python train.py --d_model=192 --router_score="softmax" --balance_bias=true --router_bias=true --rope_fraction=1.0 --attn_scale=0.177 --beta1=0.95
Below are experts of layer 2 (counted from 0) of a mixture-of-experts language model. Rows are named router (the router's row for the expert), down (a neuron's output weights, with its number) and show model dimensions 0-191. Each number is 128 + 32 x the weight over its row's rms, rounded and kept within 0 to 255. Numbers have three digits each.
After each expert's rows: a language model's description of what the expert responds to; "raises" lists some tokens whose logits its average output raises strongly, later layers aside. This comes from a sample of Wikipedia text that the model never trained on.

# expert 4
router:097174126142131078133136154171102146126110144091152142079106102177080137211066116156103093140100076151110128099114097204092063162146119122093115084121085107118157077127167152126075162134134077135099137047166121183102119143048125155104086101142083116149168070158154156123162172125128163113155132096129158190124121187148102159156125115145125158193073146106111189126124097124129192100111138119131099119147100155104101100179169146067102107149175100130190147128047127145099104160085106155149125126146152089102103107117157062179142136131153116120108113180132142107134159141114097150
down0:154186153122134135105137095169155083136079135135141123080201081127114157129153151077150100078098138090128148085085129180107169036097145155133120129169096106125186124147181174058135155149111127118185158145201143133130110096142100130163164125128097134073134099114128124128132150179173060153090076165072179150181137160117123116159087110137145157120168131124159151148126136171160067117151112140148049134178123141099120125115115132111124120140094154138055130132096126115123148159107163089155158140100141153124183153201082179084171108162122114065141128160140095104192119093162162095
down1:175134121186140113082138096145100141115135130139150153145105128110106111148131112118139094181097117132152162085111214154093166093053149120172084112088082084139187191127191076175150180080149153138167159082128148098154121095134183129170136099100166137102063093135161114153097127108111118129148151153145146101034135096161194104223114114116177104182174119146090121154119182097111159104173143116093147113166091068122178148069138139112076157123066136176119104152166113081117122068111143152143103133113139124150153155136147099123121143143143112103154151150076148142101102149141103098
down2:124119123085118044155066164127145117163114114141158164164116106113162163154135118168093152161163122135127140161146117121114135207152148125131136065064117157142095107160126166118139050148098090148179129178102098117175081139088164128081159051123058142158115159160160115132121151089076117124187113116176141097069095171146105164183114192189192138129133149185109137158143181113118156173120131152139123174083121098115167123168080088163112128160143138134166117077105120168181130116147116194120101169109137170106115098108116122135174139125088093101145081086121111133164140157139095068
down3:104048116168203101109160113148151133142095110149089122172065151126128041142152119165061105106106177139118169134179124159118086104119127116121152067108143223201150106108159068151156167114171162110111060156154095107146131100094161158089105118185079173109137159112114143164170098102111101125131068144137112150123153126085127151168144115182203166091136113142184104174110124146121155123173141124125153117193160165153148090103176109051126111156140097085160114083125139127104121131133124060165133171143131134117137153137172138138103114136140137135143148147150129085194155167141114122
Description: English word-piece endings. Word pieces completing English-looking words and surnames, plus name words like Hall, Green, Smith, as in sl-ack, slapst-ick, war-head.
raises: ".", "entially", "end"

# expert 32
router:135156117137136107120073127104069113134180135133130174114109110185181130150104104073119166151153086180140063179131129123130149154137137114169224119153127154141126145168106117091069108147060138113076126112110086121098105125127083069107106131072118132136168103139176090135126100123129027154144140140126150088089059156078112050099080096125151200117076160134146122142058178145131100111153106157119084121140166111162095148130178164104128132127125079121146155164104166147089125137144112106095085111205116060121166123147124180094123137125127109121100134189106114091153148110075130144
down0:176166131112107105175158144111122087158149125125071102148148064079095111112100129136143126172111131155145117108089159124165166140168161104193123145139184105165124078094075077054145114121182097121181149212131122081196141123138150128137115190157108149096152111116137057118091114188137055121107108138118128086142153165097169121135123169188130161155139168142090089132122136100138168104111157168152076131139170140147115114209145174158104101170118113175101070168154110154099164098140135141153167100140144107116180189169101132085112153177114094090085141101122141059155153120140140138
down1:089124157138118125087167133185176075129122071169141134142089115120069132112097143113145143104073212107195185080121168082148138159077152099140114150128099111168139145134143154075125140134132127177165061086107137154120116118178149098166165129067113172077128135064095177119149184131185145127069062150122152125156141105147057146152133167132090077130160134113145120093151133094168098109172128142145120112203128150095152148158116156079093144130121153139087034119147189092130077128139142121103113118109158157103122116077124103129088149178126106113152168090162102118087116185112117153
down2:190118151147138104121135125155139147146123087164124144153125114126138132135131135153142115180122174094217091163101124112148117140083041148160091148080123148214125104113131150090143165102151134133125178158149112097105121120105104086120145125126200122200200150149124107116098099191122188162122086125173143141106096086131119174094146137061140116093160110135109103164238070117123070152140137177142089118089132101136117066093145078149082118147138155138144152129138147094107124166114118180138184141137159160061121101157182156145117111131116161156169093155116167090138051095126146175
down3:125113092122172131153162175155120104152152141086114125150122150126191089114170197159083171183156113142133080105131143152162072197152140052128103112124100121188077134111100093148148154100158110138108163081170075074120159132086154184167143148092108114209116135154135094162139097148137151111075161124163117142175154126135146158051106115155128185091167105137117090156098094115122180077182184101143166091159147106103126052135136109150098109095152139119108123170114122067152159155101112132132099144166147108161148166108151123158118159145190151131094180169158122166183158132090176139
Description: Of and to. Prepositions of and to, plus from, into, through, linking nouns or ranges, as in edge of, east to west, Pleistocene to Holocene.
raises: " him", "oming", "ulate", " attack", " become", " serve"

# expert 6
router:136071150105118050128156133043114120104105135129150097144103131146090117068123094146168174156148049178111105116143125091094105154129161145154149128073151069103103155143122089137108124078120092142126164097159153108101153132092101126068138079105153101162148061156101181144115144134141080146097113137190094117076141141140161118169150155116133093194144101121076130165091131094086085078118139124131099136098128148027118089191124102185125122147143149176087138160143106114163203149098138135080159145145117103106148133180124092093109095129068155108121187095090140132176119133156085078
down0:137167184079154168109131111100146159140135133057143108172148156125150114143152130134171108131076146093163185174135070206105114161109143133115101139143120142146100078076138136166195130141102116083127142137195123113111146093117102164121165153129080156137139120137088072067127124079134075128121053203120109130112119131126115106162080139124105141155113138160139192169187108070117176082147125105143105116109139148189114069121115129136122143102122138132128097105135152159127098085106092129173211151124127200089162200150061137084163113160089092135067140086165125127084072145119105107
down1:092115047157157148148110129092158144139093051140127158130096118108117104141121123105156128129073139159099151067105185169062155127096115126169046091144139135084155155118094090204159150150126123146141138094140098113137157113160174146153111120060178177146142078084160105153098172119117104113123116087168143160147114119140160120144174192131160117151155113121113056112152142129120109099155061107094192138204106058070147133112111131138152082124131087164115066148112148131104168086090130098179067144154121166152122156073190065125131113135136090146115121165118123172096145116106093125
down2:136129170122149097172168089126105144178117142120156100160055102058129103146084170123126078169094146121155122166142150124163081190082115125146136100089100118133130138128155171127087117114135086141103143153172158161121088083137117102156143106081116094181140123165165141165114156112144171107155148123162130075095113140158038156127145193128131130087159128176164155184153094111132133207125097139089138117075129140079147107095097117130064159191088120094132101071175143159037107082148144186148108152144193148132121137067154121130088108120089085093102104131126176114155169150179099134
down3:108113103108174106095091133206138110157100144188103119084089096152116067135132150116172149146144167098139175142121135181119111138076081139176139096189088093135087110178113080091084159103172152176089147103148105138147099062128123114148123126101113187207146102144079126151190125122129066116128095133103113104116146122140089149177181132083172176164118155150102089147125120138116160190148114157140120157151133112091217155090115165087156116171098115144201079150125154138167163138095114169146125093117184174149137140162193106161141147142118167159146172092180180131161129134108121130
Description: Name-initial word pieces. Word pieces right after a capital initial in proper names and rare words, like P-et-erson, D-er-ham, St-et-son, Z-od-iac.
raises: "r", "c", "u", "ning", "teen"

# expert 20
router:157132098101178190131095091133187129113154128145037072133108111151074165108088162123072131151062190059119154164152134168060156121094124137093081090129152161140144110119065179156126175151152156118128106100154108132113139124128080060114133151141162152085129091124090122079103097083128132116183167161109119128139172115132131160127184108096141091071072120111146100157172136137169115074166101153156100150095188095115111135139181128114107080092094154135109116163178111161163164144136177142116154094095135106095151112075174132103136141132110099076157102110090057136140072105126102108
down0:144103091186136146065173140157120086160089128126092155181152076148156136106136130128143125128117094140148121117085122105145160137100063190106163097158121106129170072050169175136113098090092159075111118134170118141138119119148129147125099053135110193123120158075069083085091125106133079148092095097141153129182079177161167109116129208183128095155131142081127146165175097131136072126090120132129109161164114177125093130208115145118113104107141155090086166149104059165193157058119139090124153126116106176106173155133132138149109099109112116142117100172135068104128114141164090106
down1:112100159180142159087160110164124133136159192123077152150098118139107130127105180135151114100089162153127157095170167153153134111103156121127113112180100107157137168130116113131165103145108142176155151125084143105084222168151171122159140127120143159055126082132146147145082150165150111114098085122133088092100153136150135118128174105131129121133147140093095151122148109060130126158181139141065187040144070105164200149080150127117123126150059115169080116068130133110132161042098140108202129172107104134175192176161162089132104129213101141156158149110110126116102103099102123094
down2:177088146116090104170099099153130087145052171174149137159101083149166160150108091149117150124129111166145088178131151116102131095146083150146144111087100131175160125110104119080158095128121123097140173136088185078135078128139096149100116110156077119062209156143134084135146176169194154114138072048117100103132107103170099084129128127130137100144131168137135132152168084082134079108165144120171131093037142106150108108120129157140071126153138103112116145087157136127113148104135144171180053152152160148098102191119068134186103142125124107151142156154158191151152170126100078070
down3:177073114088139156139167093098155115084080141103115141188096183205145119117097119152117140130134156108144146128142111127189111111070139138137176099168106126153119138092150098122162150053162132066143071108149063163164142087144143099126148129127114169160130159166111104117133108141161130132133141138065110104134158175122119136127100172135169121171123120142160169134168122135121151096162146118085127124187157085074142103099118113110114115125109083095171095057122107116100117076094159127106122088218136166134105183046149132190147141151129209124154174130141108128154157104012147088
Description: Sentence-ending punctuation. Periods, closing quotes, parentheses and paragraph breaks ending sentences or headings, plus opening quotation marks and decimal points.
raises: "Following", "==\n", "According", "By", "After", " ==\n"

# expert 0
router:154106136080134142111122123186159098160159146141169153144163099142037133175119104085159196162120115131143128172107115130193142122114126111116126123134091177141139084086171127130099088092159104173150218148147170114116092086169118127170100158054084138143079067182134139136078138129093114104139117148143130135196137109045108159154102135117141095199137117116157143124162119157183121111139192124137131095088151143095118119125125101161102054135131114099165140060172170127126071169115126103126087079101141111146095111123138104177133103157138201127170063121155144156138054134122112109
down0:150107171125127133123195142108113105166092081124181103106140137201119137150100194125105130111127164118109096107131147172015144141096072135162179112157119103104154075114170160163117149108142151077120114151174197108156125123103136129103180124136114177132167104120093135128113122153129072164128113159111127108116104143146195120086125194180127112084104157069121145166111140108097133143159162162122154174076139190160125036092095102095122107144085141128073138159119135132133141139108199056140160092136113149142157147166120089076096120170122078101102079131137125077188127151158162092
down1:088098146135127101127090129138091133140169086176117162107161102093102175141101108122159117157099154137163228124098145153115148123095139119183103140085075088152139155145133166113179147104148108123218144132140134104067088147162221129163148132096125080118164140104153091125099127187145139113068118112113054114108083147180111062090103130106103137133155133134078115082149125111144161080171181160184214110150116104116163132155114112085097119183099135078147082105149109132151161108108142116129117112134142125150117171094135113114131147222161125098135155111088136211175152142084132117
down2:122113125065090058171113135116102183173068125126113154136093162139128168139113109113169178167183135150112165109099182125144132153077099111144177186121163045133164121128093126134105124152095072131145108176102067132202060136135125107094120114109137145197153147188161131122120173120153136102137039149134105120107161129136115161102135139140121144142175124144128130151113208149193178214133141169093171132092130122058165116110135142180086074165128101101113094126156126134161118140113146114184103150160129116081152167120114113144178155129116063087127109082137121099164154149138097135
down3:124095101138164109041119144087128129148093118147083128145094091198135052127144119089125119107190142124134142143113138128080113185144153106175160141195075178151182126133155084070104139142128192110071161160148090140107221073133181106180158155173105117175144102174086076129164142107122098109120141151087165132153121131098117138137130166133134140115135104111133113154122125153118105137117074135089093150078115123103161077080151127075132079127135118073170151122141123128111101119192153133188160125175126137165104132110145072143161156105147170185187155100154197162160138150083155136
Description: Foreign name fragments. Mid-word pieces inside foreign or unusual proper names, often Slavic, Nordic or Spanish, such as Brunsch-v-ig, Kræmmer-v-ik, Aztlat-l.
raises: "ury", "ination", "ier"

# expert 40
router:099164172131187078112057145120133075084135126133099146155137161148123189152168162101135181111172122139166131125129084075102104086138169084111137118094144095159116100074062145101140162138101155105132190177087164184170085150175111154100119139173152108156148149085129121106103155108142013143110171055113165151156149113118124121153120125124098107155101168143129075120060121130104156133126171120129122099122079123106105142078128121093144170118138111095143095141047150147119104143157091073165115172150118068097149132060131129116123135141158115165173112097118088115123061123197137166
down0:149062165132120138077176123147101148129037129131148206146161076115114096135110102108105128136103149073164081213061109173137130108137158072178165139138143134119163081112100139127095110155140103089143128082177149102136134105078143122157146131142095127130129168117135118092125142132150112087111090136086065138103145123132111090183183166212122116132140159177148163177147105128156067154133094162111036112136155132199075118136171191178150154091104083091110104154128151144145125117135148138116119145102149096147165155137113167106135092154079065156182134158153112086081149114099135102
down1:150125139135125161095173100098122094116147128121118156134093134088112169112136122122121141092088134152128138089137158095122175137061116081103119146160133058110090173155155112145144128158127123217150105129142090110095128128155189110143162132131241165123110123193119145156074131177151149125101123090139129107131180134157207105147131175082225101123134095104094138072123153066101095131127173098140225064199117113081165105086139179112084141172105124168085127111127180080110105103136161133107090140108144115135136128089167148107132068198112131102097161105133134124138144122133152116
down2:120136156113074112177139116156134127139106100130187125120083146164076138104085117166121112098123193077165106148073147143129118121064058108179078121205078134122069135097173129151141130127157179086146177102150148137193094110090112077155094078089163136205128170122183124107142127119112152088143100140138090118092149120139176145198158156109118136126122122164103085144137145094101072192081091155092145094122127127056143129105141130106091155112159115098095083151185126133047148127139124133159123196141157148158155138134126141147080103089142141165115069116146195096169125143105145143
down3:133107093116190140147141149080178116152075103095107129158030191141120079090174153128132089123085156113140132154115081132108038107080117087102179125117136124192110101162118125105155178132193100134115111151154064148171097094162143084167118166165101138153124129142161155084117125169145091155087055111118138121127141131104154104169122140093157124196121116176133097107173097115173121141156202117139168120117097155119179123076163133147174123155144104155141123092069088092105130082156117184174094193132101111117135154120150091138131121160191130114144151155123141146168095160173183148
Description: Locative prepositions. Prepositions in, on, at, into, during, often after verbs like located, born, based, flows, as in flows into the.
raises: " him", " his", " them", " this", " order", " question"

# expert 38
router:125126113143212188142140085137167157067095166095126184095140180137115101146115143143118156103103138177156138164130118162157171200124096121136117104155092195172077095120117151095131182138098074165158105120177134132112165223173116087172163080083160119116158115145164167124108148110097152108087157120122138144137165114066149081147136170143136193060153154135122197092149137100160155149115171138119164116178103091200143144153062121104113099108138133141160051105147133129086110167137140170123138101105154098168097152087142201123129124143147154129086103112131114162119155138135114080
down1:108093102177122134150134092111145132128129137127143113125103072145108137153080115128156106075124149142141184062140134147077132157087122112130103126116124066143148128136158135136097173129100125172133073116124112141100182093173168116173115104133082117116135160135169114131075149172152093127151113090113112119126136148147109119188185183087077154151204085127064072117131129119131111102196124095084177151174153106113178098114128082117113107183140066168112083108088122154206128108169114086120145091126136187184134181124121102123168118192102064150204174113117090115067176150114127063
down2:094160147124112129182118106108148123142109064142182093180125109149124108085097116118157137167145134106138082168098142078088117135102135154109162099100101124114158106093159159164117077155131059161105140146113047117165158099133149083136067132114102074214105102109154079147147113081095071143121068077155091091156132157154128199160069096098180122184115093176058152104151136092143169196158135109094114111119099193065184145119085138133070106152147139119125091123143114163101151116137151201167164143137126116129109089132137110074169115153105159099135135124080167146142095124126132145
down3:155077165120141094158138137113099105188124156151091130210114154176128108136198143068148109144137142113136167141139175187192079163140121124084183110133155234162129115160124096144097162138128152118112118114121142164106190145129159139185143131142126177157078130138094153145134126130079120149118102075137155136135117091109143111211101133098130169129102125180133142112122135165117182104132175137109135146148136148081153087136143169077109087181127079122214118111149104070109108129136160120149153127169174093203110131122160126148139153195144121147099195166118171122190128160100192096
down4:056115077162157059075174119091155129120108127133152094102130106118088085145196151139125133159062132146087124150067114093149113118143117098115157177109132078107124116094108136170145096063141122098114102129093128076060088120103112091124170153132154109196132156111119112076100048115152090112132135132145201112109108135085116187164144164123175148142188135131119134177099097108173132162159096150120092070132121177147124155175057138178127134119114117117060108079103154170121141119135096156108059151145103169140175175107108113091076132171129128152109094175138078143122114181150097145
Description: Latinate suffix pieces. Mid- or end-of-word pieces such as al, ar, ial, ary, one in Latinate words, as in univers-al, perpend-icular, horm-one.
raises: "s", "ity", " organization"

# expert 8
router:052134083178123121147125150111112134122189107092097134089119145146122166166117156125142153084072118112145114153136056141096187083132139099059142080122091148101164102105093120153092149100111094182153119117108129139135183193170125156105098186098109119114126185158073193072105108149170142121139108127062141136175103145141097133134180152142111175155108118114108101136120121095148178108174103067150096107109181122136136127163092094114089102135108103179150106140134167173101088141138135141118142117131130056179099069141119134086133097126144182058130144106111082124033079122135058100
down0:184081157157160172165181143137128119153112149154123145112184112097150126101160150105148148078104199105133168129150151173091150150134121142122154133169070129158142130111140156097091146098094133060103130149166100106159108123113090110146181131163129153088150166137191040056128077124159141156129071150114152083138161147103149062138102172158124130119089160137133133173106103147122089189076127134147111149078133120185108077106080111106092125073045150118067077133156125160165159166114145125084157158082098123177164189098091108138146101175102066143142141133132149121093128165142107078
down1:072132125148148129091135112155104134144113084167135149104120076132064096079053145152123145110108142103123146170134096213118152093137128154105090094068136090193145096153115149160072193152143156147099130116102172105116159117173147106153151082162112108086112112142101074153145135185152157114086114134122134138135110123148109132073116154146129143153145092105113063104092131047146066091119119104142136072157077138056181070140148180119131110114081161164129067153142076128157166060133133131127120122134155149178095122068164042111131112141170138155146163115073074133148147118174142139
down2:126057153043082098147102105136112101158132155148137088141117099123114135102097111181154159171121146128124099173117160121098119136070098139106152077124114104181111130110096135129094079168097121169134096151086127143143114075102148094156087056124103115198128171171162060141097129130114142119096109166186157054131154130125118103155091165131123125119169118134130106166073106127125082178135166142082108136114088114054173069078193126164121074123125166137174120106107127109118102165189144171166179109078165153162136128107136098140135112121131148106195083177130163097192114062132094115
down3:139166141160149162142110194165131093159157156150124079163102129151153075175171119130125134130167119108114155090115092168089165134126106091091124079126101170193168151128145092103077138070125117067076100146091115113107185062097174125111078151126119183174096140126148165204144102162101098122124042092131171163116105133091129106159140067113145110141163109113118108132049100073078181130105169083138163137107133119117139138121094126078128067114117157122168156113149113124118134127174149093110109142160109123171118153208165091145129165120143136198133103161171188165145177113144156151
Description: Latinate suffixes. Derivational suffix pieces ending abstract or technical words, such as -ives in narratives, -ative, -ology, -ity, -ization.
raises: "ten", " →", "gregate"

# expert 14
router:104102147155135132182083128161128132166132050134097103089111116200039085101127098144084091121132088087160072088147123094181141080124119151134133153199125123166105083162133194127129088172110148127167099149102098147113128093162198119057115135114116152161157106167093121117084122106163159106114128125184110174098219128154142123131109162128146163115162110118124146119127148127174127133085151122102190105112112124103158126109090123082121085167099136094144206147114094088154134082118157129169082145126124178149088102139175160177129106137159183179105162115079091060145143123115128181
down0:158098158153170146076149139126158082170100151136143145139177153130182109046137119088139155148108152128179136178050180167138145086102099161084205136149094087120118094088049102103104127075144072117102105096141104124146180152089099113121125151106106173144104192094148096119127129154194161130096072178110089110107133134094137142176079148189122162169105130195073161167129140091134128111091125120103068175118112137130102114137141139123108090137116080181127123104129117092147154133177125095118170123113101121112154174188108175083124161173144079108068161157110119136086110097122131092
down1:122114138095130166114122137120066106167120079135115134115101086126148113100081094089158122101079172137186135125130199149108205106088176157146131123070145070159156207159175086160112132191142155127157114050118134188126141108127167108183154092073162092064110113146123096109127118163155076176113111116162144140060142058170096093138165168121133126103132123133086157141107110108127120137117087109099160129164061096101139156156075120122124120144066150173166109132136102067125142096142159131111128146219102173110148177101150127111177141183155118143175131137091108146147103126144145090
down2:124170203132161114164095087124118107141128125165118167143120152117127152117075135158112152119130105103206135164120151143154128167071113128134118104119156142143119143085185158128128083124139159117140143142125109111124134111113181120106117132117172098149156093166172069168088139127145112091130118152164076089053164128117139140163106181142162157122135158218112086138116150083142131229135118067136126138064078086143155106119132100176097095099125173189146095104090082137138123086170169174124155136166155195089112182129140110197176156139059121073201085149155114103138156140122113087
down3:147100104098176125081099182172134082137147126110055135157127125169160064137143180164074133173117126075130141183152091136120113202117148109150121067141086151184138124145172088069147091143153129130101115089094108134098159086149110068150149135129098116151110156150129185178124147125126103160107102089122094174142127090123100155120157128167106182136102071122143085161152157123107196154114139100078141118117151138100147081069156151026137084161130105121164108149110133081098126070106163085171138150113181150113092133195193115128115160094158121114171124096156137178176100152107095140
Description: Word-final name pieces. Closing pieces of names and words, especially y, le, ro, ie, as in Wind-y, Wood-y, Jung-le, Sh-ro-ff, shire.
raises: ",", "o", "ason", "er"

# expert 15
router:150082087178134142155124151167177097135103123097132144182166091160082164130166155149139086120144167114153141129072124111157101169115163140104147171161077077118096125140142094100082155117164119125196084086117088185110118105124137129133100129148124119170121159097109184146155039129125159172132074101101084164173088070073142087138087132154148099151100129111140088172127160167096101123197099167156165125167082140091081087203159171150134148121141087109125134140143108149152113090136098165089110119166148138160179154148085131123125115134152146143116081221155086093083087120171171169
down0:169139147118142116126136043168131169152054075154131109087157047099124130125113094118148117114161167059165053136094193183106151115125171128137168081151082132145121159138105178125093116145141128136109114140155172089115153099131136146187190136065085192089196134156119120107113129127163152137047096174091164060119154124068106132131141191157084125151133161146115115147118122085101102122112132179135073179137148141118125112086126130114090081127107085060095089112119114169176180157097147117149171101144111110117147084144136111134149109125109073165131106109128133137153117096081169104
down1:129121132185164108138137106065135110125086156147125094226138146135105101136062144105146099122123105093126139104075178151129149134154070155170111129133056097202156138123115103136087173115150091154113161079110132151083131104135148155164139106074152185089106153142186082117091175147105143127114170116126124139136161115122132175120078146060159061177160137128119092124078101088140112113153099133117116115195163109081056134136106100126074106196089140111175088137142138110130175037072152179148123117125176112150165193127150126148079124175128130089145144112134151154104179135123127147
down2:106111167062171112121110146086099097118103165119124113167097109148131123127120104135135121143151152130137149146110179078154073121129204105108130040128112077103065040079130089139140131106153141130089109133108120060117109158177141148123118120111130155122156106142151134118149127090211166188133130082165099082108122129150105116101063166130080135156158116154119141118096147177161162169143115153109175147093148141067191104132159140116103172161128142173121108167173117123071078099161122134163148163116163078107129150107142119150143071102231085129123115136190199083110146153165127173
down3:088111155118195154146117201114109106060147075177142087174058130172143150125124158179126157134116104120159134080145144138146139146099161110113120077138128124144064156155107093179143101111141181123106105108162074157118177152093144092080125119139094109171065147147082168103129072170123094118106139146079144094138133147199135157109145171107151120160183132143148132141115158102099176072140155138095175159097088163081140107108148165080114154160160136117122101157132040120117089133164150073108136152174131064135117147138140131118113103167100113105199228113158089135171103122156093145
Description: Field-label colons, parentheses. Colons after infobox field labels and opening parentheses, as in Genus:, Commune:, Born:, and years like (1884).
raises: "Car", "S", "Can"

# expert 28
router:125192106105150170105147147069130155113102142144183151189151092148124143129050153153143208129100164102123146126079161174072097109114133142162132099134139128150148096088059125121117090137088100128148155148198114099214132196166171139131151189130143170130110112151127085173083181092093137071116133180104163126140095094108132166130158154172122135119114144136167202125183132127136103069151164106124126112122153104126127159071087189120130146190138127073164096130099145098144076168088144137076098118128132078141128107150134137096119118109175127200104085126133097129092187103163152132
down0:174120139097108135110185160153166127140050144080134163119163090104209114143146140145064085133058140131123116100168178152080132135089113129095115083106102091123106132120134107136139132137100135092123096160089169154133082061109189143114075126127082149129158119103089154051129111143092128100117134115110153162117090101136120112124133076172130110124101146128122121157217176097139116069099165127124096149128158182154097105146076141127054113139141127096132110152118117069144138115138170069131126083164082138168168120167157126109153151138082118089117172144069105158186078171157183040
down1:092148152138140161138158094152096167139125085139140093133171078111116112118110140137153097120057123061120111075149188096097145113094064173156102120132127069148086090107146105141118170147099095153189119147158127094111139096152178129138077147148127103100135160150135085165082146100130183125076131158196143095169108080158128115102128147111142093169170131066151085170135129120145109170163134114102157107161122073136119135129076161160095143168101123117106027137106098084108150121056177123109098123090139123158130190102152093091136118149113051088175165099106092115149178042089140110
down2:174161195041158097192121138064140126155127170102092099116082138152134095163108123109126156069169169102098133133129128130122125130075175104180102124102126195153144143145133116142173134115201080147132189172097112129142150126104113057125111150110119144156165121181163102055090114138103137143158105098147046115067185142127131154189105138133154128116129080141173133139121097121092168176125122148048092132149114122088139107122101107142103144166127148130169152179107102147096136152176165178150141056107128085114107154086095163156159107146100115074088153134152097089101086131069143144
down3:149074140147119151097124107152150110158088139183072200147088154142136106137134045090106078078154122120131148115146135196147134168097160140101090182151079189176072156141082079134076154096133157139105111110104171146123175059135150136168127095132094132171102151124094107108139130126117088127072156137118128144136131073178163135127094101094157164092103109161137174158104106133102141046167107088125187097100112127149174119102182171119102109103138083066222080084154124125127086147133171106131083149164155166152112138136128094143149156102136095130078144126207145120146096102122141129
Description: By and single letters. The word by (written by, designed by), the word at, and single-consonant pieces inside words like saw-m-ills, 2-nd.
raises: "ify", "ition", "ature", "ivity", "ection", "ancy"

# expert 41
router:153147160095146194125137151150170110120178179105110151127122090083060218066131152165096138103094144133136168134111143155079117184126144118156073093151172184135139167140134143101144136081156134117090086163109156123159128073151140180166132144153082140105124168182155116161138185116119125118092181163096081092113176104126105164158127154122178142151081087126173108167162134056177120111084086160145117110150111062089178131093162102181146088166136144118124089109146124111148114166128042128145088106112173176132103160100167136098126138115128190157131136138105136131057154168093154144
down3:098174106134140172083165130179167086112154133141079116155126104114186100172105155107169105147122122155166152133131143166161114144109131080155165046163111116196102162139156131099071176107141160156069109122127084122140128097098136080184099098118084088125135153135081124102124182067146109139107076094118156174149054117184060200119118123110131156147140123108177098151130088108108118042161105117136146132094117166165102082149102116110089108174155056079186110122140094113109082127135125118119100131196165113179130140098123120137128188151117153153183176104120161106154096154131154136
down4:091147068114179114120110128154125165142076093095096102062145096097116114172090093089132133178131067166123207085092099163146103169129142192073173085068105156126120149131170156110101200137183161148110181109149097137163140129083141096205121076091124068182101175149094138112079142188136111127092107074164114119163100172142122137129132112125176127162122137110209113172150124120150155112136163100136127096145141118084135071170127120123144131151095109162080139083127129095093102042135130116095090124139108183138137118156146089083110122145126173098071098108094133133131114105150134139
down5:112089144140153151147122120213196112123162157117181118108196203175093139121150085100161118138145107161115128174137137101113134099112091088124093180082107124171151146162111129142130114142115154146084085129140159128101141155097111126113158037111125151136189161072162177106071116134120109105158120143115113158164095117119089143123139152134139200173048153094104062177143112172091145151103121142135147124096170163066094139133076086135147071140098129093143155108132125154107082108070136161076130133142122088107153058111147133172113077147161086100187148135141089218108103130100126125
down6:126149145130137148124100092147095122136192128150105095107095141105155086130110117177091159167123141079104140121126084088157146096115118097121142149152129132116138128107169149153164168103148141172094125079103078139138140096115157119134110163124134125175067157177122097166161140144151158171218171124075154179212049094183119149177119129144105170120168101108141082154121140080121092138111086104092126109166110107112161154136179125145184142182074137061104092123151116134128090116084159125116111126143096143141118105143102096068135200166041152167107180136137108088027181126163136140
Description: Word-initial capital letters. Single capital letters starting a word after a heading mark, quote or parenthesis, e.g. the B of ===Books, N of NBA, K of KPTN.
raises: "ug", "ud", "hip", "iro", "arri"

# expert 10
router:114100112128164170161118146173125105071099140111128106157145137085197121148134089105135107127167107174113082171046137162117073119172090123125068057159140201167129089155111146147047120124094081138136184135119146091127135130153161143141127124104138155168101124130098179181133133098083137131146194119067135106123077112170145163107145112119194128190095173119112119127172149134168108148180079112138135112105095139083120162145117098149118100080159156111142101113113137178118147057145134178054100135112045106126108162138057061142134098095139111162107114121137125150119110135165160066
down6:143128167126139130178163117072094123114144130105113145143107158144066096148111086099165128127113058100106145096088153091137149142105111082200158131123130100074114150145151135158120109061178195110143136112136112127184123107077190103131101059116089117153085095120148185129165096152164113177153151107162123176202149069113077168096114148131141132112152174121151128132114139143118116125061072102066119169112135129196128129131092178141123110109121133128149148135075041137114102131107132130100114150130084194124196122142201103086146175117128139118116068095110124137088128084195088096
down7:116141087119110145132130151173140085109065077072141131115101092156083148141167111062078052130124075156113110135108109109145128133095148145138124102163100179145114117097112064144145138137093067083155159154145160127094166159150087095151069124192163219160112109093171111186121091151133126188112157150165169095141121126118092091149109129105158136075136182126158124131150069148094137182105105114106111205136092081115131128155139130088113098106101193103154179113147148098082151129201078145058100126072107113106100093173119131137149114136128133133132199119137105117129118180149101080
down8:223206093109117115170154102083128105156082086111090119074109119139086156126129174155125193179115172166105119094143080147099095154152062153130155167159082163058148136143141132157081117095141120135145133157185144177140108119132150144087079153121139129092108094144094075188113134144154098073106095100129166120147186140143138157126132177104137164162088137107116149104030147145122101104066168169156154115145184149116172135095120142078128116207151157166102101148153103158137152124113114118072091090108114156149100108143112130073195122140146105157138151099064144149134132122086147129
down9:115153095153135114140132123134160062125217178124164179108148146099097149090095113125149062077094168125093136174125125133165173165143100110172090183188140097147114098128122081148174092128080169075064125101114116147132116117143139119195189135092132136091168169129119141121173170128165097110164179141074090143155113143166117080069122092107142146170091129080175049145146100175111151153144092138107093093133127143144063132128167124150115128179101124126103167172136116089112106082169108167131119155143181155104173090095121128113071090137108149141106105054136158115135102118123109199
Description: Lowercase word-start fragments. Short lowercase pieces opening or splitting words, often f, c, d, de, ed, en, as in circum-f-ixes, c-ed-ar, campaign-ed.
raises: "a", "o", "u", "i", "agg", "ar"